Weights of a small mixture-of-experts language model, trained from scratch on English Wikipedia.
Size: 16 layers, width 128, 9.15M parameters.
Experts: 2 picks a token, a sigmoid router, a shared expert of 64 neurons.
Training: a variant of Muon for the experts, 6242 steps.
Below are experts of layer 3 (counted from 0) of a mixture-of-experts language model. Rows are named router (the router's row for the expert) and show model dimensions 0-127. Each number is 50 + 12 x the weight over its row's rms, rounded and kept within 0 to 99.
After each expert's rows: "mostly gets" lists some tokens that are sent to it at least half of the time. This comes from a sample of Wikipedia text that the model never trained on.

# expert 31
router:51 47 33 68 44 40 62 37 49 44 24 45 51 64 51 46 55 51 40 51 62 49 22 42 46 42 42 29 56 53 31 39 13 38 62 62 67 47 48 48 36 68 29 76 84 41 46 60 33 74 47 54 65 43 35 49 51 42 45 54 38 57 45 35 42 57 53 60 50 62 71 59 46 54 33 54 67 44 35 43 50 46 40 45 50 45 47 55 41 68 39 44 75 54 50 43 28 41 42 35 64 50 50 53 61 62 34 49 67 57 53 44 49 51 35 55 36 66 44 60 36 57 64 71 54 58 59 47
mostly gets: " by", " in", " of", " at", " on", " for"

# expert 15
router:59 48 35 45 51 62 60 42 36 48 21 60 47 73 52 55 65 49 45 54 59 47 27 41 36 66 45 42 52 69 26 48 41 42 56 76 59 66 32 31 29 81 39 56 68 37 33 54 44 63 46 35 54 47 49 36 54 47 53 40 24 56 57 39 50 47 47 61 46 47 56 51 50 43 37 57 73 50 42 41 55 50 40 33 53 25 60 13 44 41 37 67 54 47 56 54 40 45 53 39 53 47 73 74 59 48 53 55 62 41 61 46 47 56 52 45 41 43 46 48 40 52 59 56 74 49 43 71
mostly gets: "r", " an", "ak", "ep", " An", " ar"

# expert 13
router:60 52 45 63 38 63 69 27 50 78 44 45 36 54 40 50 55 34 41 71 73 66 34 41 42 71 42 57 49 71 35 42 47 43 45 60 49 52 44 62 43 70 42 75 64 51 47 45 40 50 54 58 54 34 51 48 52 32 51 34 24 52 53 25 27 58 48 49 49 66 70 44 58 47 35 51 53 33 52 46 47 48 36 34 55 40 54 36 42 62 28 61 41 47 37 61 43 46 55 35 53 35 77 53 71 54 43 61 57 43 51 44 42 53 54 44 34 68 43 52 35 64 59 70 67 56 31 55
mostly gets: "op", "c", "ap", "ac", "ip", "as"

# expert 27
router:58 45 30 54 43 62 60 36 46 48 25 50 45 66 53 55 62 50 36 54 68 60 12 42 40 50 44 53 41 69 41 54 28 29 51 71 61 54 50 51 27 73 40 63 65 53 39 53 39 53 55 49 59 39 47 47 63 34 53 39 36 57 65 30 37 59 44 65 55 50 69 59 46 41 30 48 58 51 46 43 45 41 46 25 49 25 57 18 44 59 36 57 64 62 47 57 29 47 61 48 53 45 67 61 74 53 48 56 64 44 63 46 54 46 50 46 38 66 48 50 34 49 59 67 60 50 39 68
mostly gets: " f", "f", "ing", "ated", " World", " Sing"

# expert 6
router:65 46 28 53 54 67 59 37 55 67 31 55 46 63 50 51 53 56 38 48 59 40 26 46 38 60 45 47 41 58 35 50 42 39 41 69 59 59 31 50 26 58 32 59 69 52 29 48 42 50 54 37 64 39 56 53 44 34 52 31 34 70 58 32 44 48 52 56 56 46 68 67 44 32 38 49 58 44 33 47 63 44 46 31 43 44 61 34 48 71 18 64 74 62 43 62 32 44 71 43 60 51 79 62 65 50 47 57 57 49 63 52 48 35 59 52 52 68 57 47 46 41 52 75 62 52 50 60
mostly gets: "ult", " sc", " =", " th", " film", " Sc"

# expert 25
router:48 40 41 61 35 66 68 42 39 47 28 53 42 65 53 51 59 42 54 51 67 57 21 50 42 59 46 53 41 59 39 57 31 34 53 67 57 55 53 37 26 67 42 55 53 55 40 40 37 56 59 42 63 41 42 44 58 37 58 45 39 60 72 30 44 64 34 61 48 51 70 62 48 41 29 50 59 39 37 41 50 48 37 17 47 38 61 30 42 62 28 68 58 47 38 55 26 50 68 47 51 47 65 59 79 59 48 51 71 46 67 52 48 49 59 38 39 55 51 44 39 53 57 57 71 57 39 69
mostly gets: "te", " July", " June", " January", " November", "|---|---"

# expert 10
router:55 48 32 60 43 62 61 44 44 65 22 59 47 61 49 54 60 51 35 66 65 49 08 47 36 55 50 44 40 65 33 44 33 32 36 62 57 57 51 47 28 62 29 49 62 56 35 53 34 53 49 50 58 39 47 45 55 37 53 50 35 59 62 34 44 52 59 57 55 52 66 56 51 45 37 43 59 49 41 48 51 36 43 17 43 17 66 33 43 63 39 65 63 57 48 65 25 45 58 40 58 51 62 64 67 60 46 60 62 40 58 55 46 44 42 59 39 64 47 55 36 45 64 65 62 57 47 72
mostly gets: "ath", " Ind", " National", "hern", "d", "olog"

# expert 2
router:57 48 33 57 44 56 67 42 44 50 27 50 45 72 53 50 62 52 40 59 69 58 16 47 44 54 46 52 39 71 41 52 36 31 53 66 57 61 46 43 26 72 41 61 62 48 38 52 40 54 52 44 64 39 44 43 56 37 57 36 31 63 67 35 41 57 49 60 53 54 63 64 47 38 30 47 61 43 39 40 49 44 42 20 46 29 64 22 41 60 30 65 68 57 45 58 28 42 63 41 55 49 71 60 70 58 44 54 69 48 61 49 49 40 48 49 35 65 50 54 33 44 58 67 60 54 46 67
mostly gets: "ist", " rel", " met", "\"", " dist", " Russ"

# expert 9
router:58 50 39 59 44 61 62 39 42 46 31 51 45 71 48 50 61 51 42 53 71 60 20 51 38 53 45 48 44 64 38 52 44 41 43 67 61 52 48 44 19 78 37 72 61 54 41 49 41 50 58 43 68 40 49 40 57 33 53 40 31 65 64 32 45 53 48 57 50 56 65 64 48 37 32 52 64 44 44 40 50 46 46 24 48 25 55 19 45 56 32 63 62 57 45 60 28 42 70 43 52 46 68 63 74 57 49 57 71 46 59 47 52 48 43 48 39 61 51 57 40 41 59 72 63 56 43 66
mostly gets: " was", " is", " r", " are", " be", " were"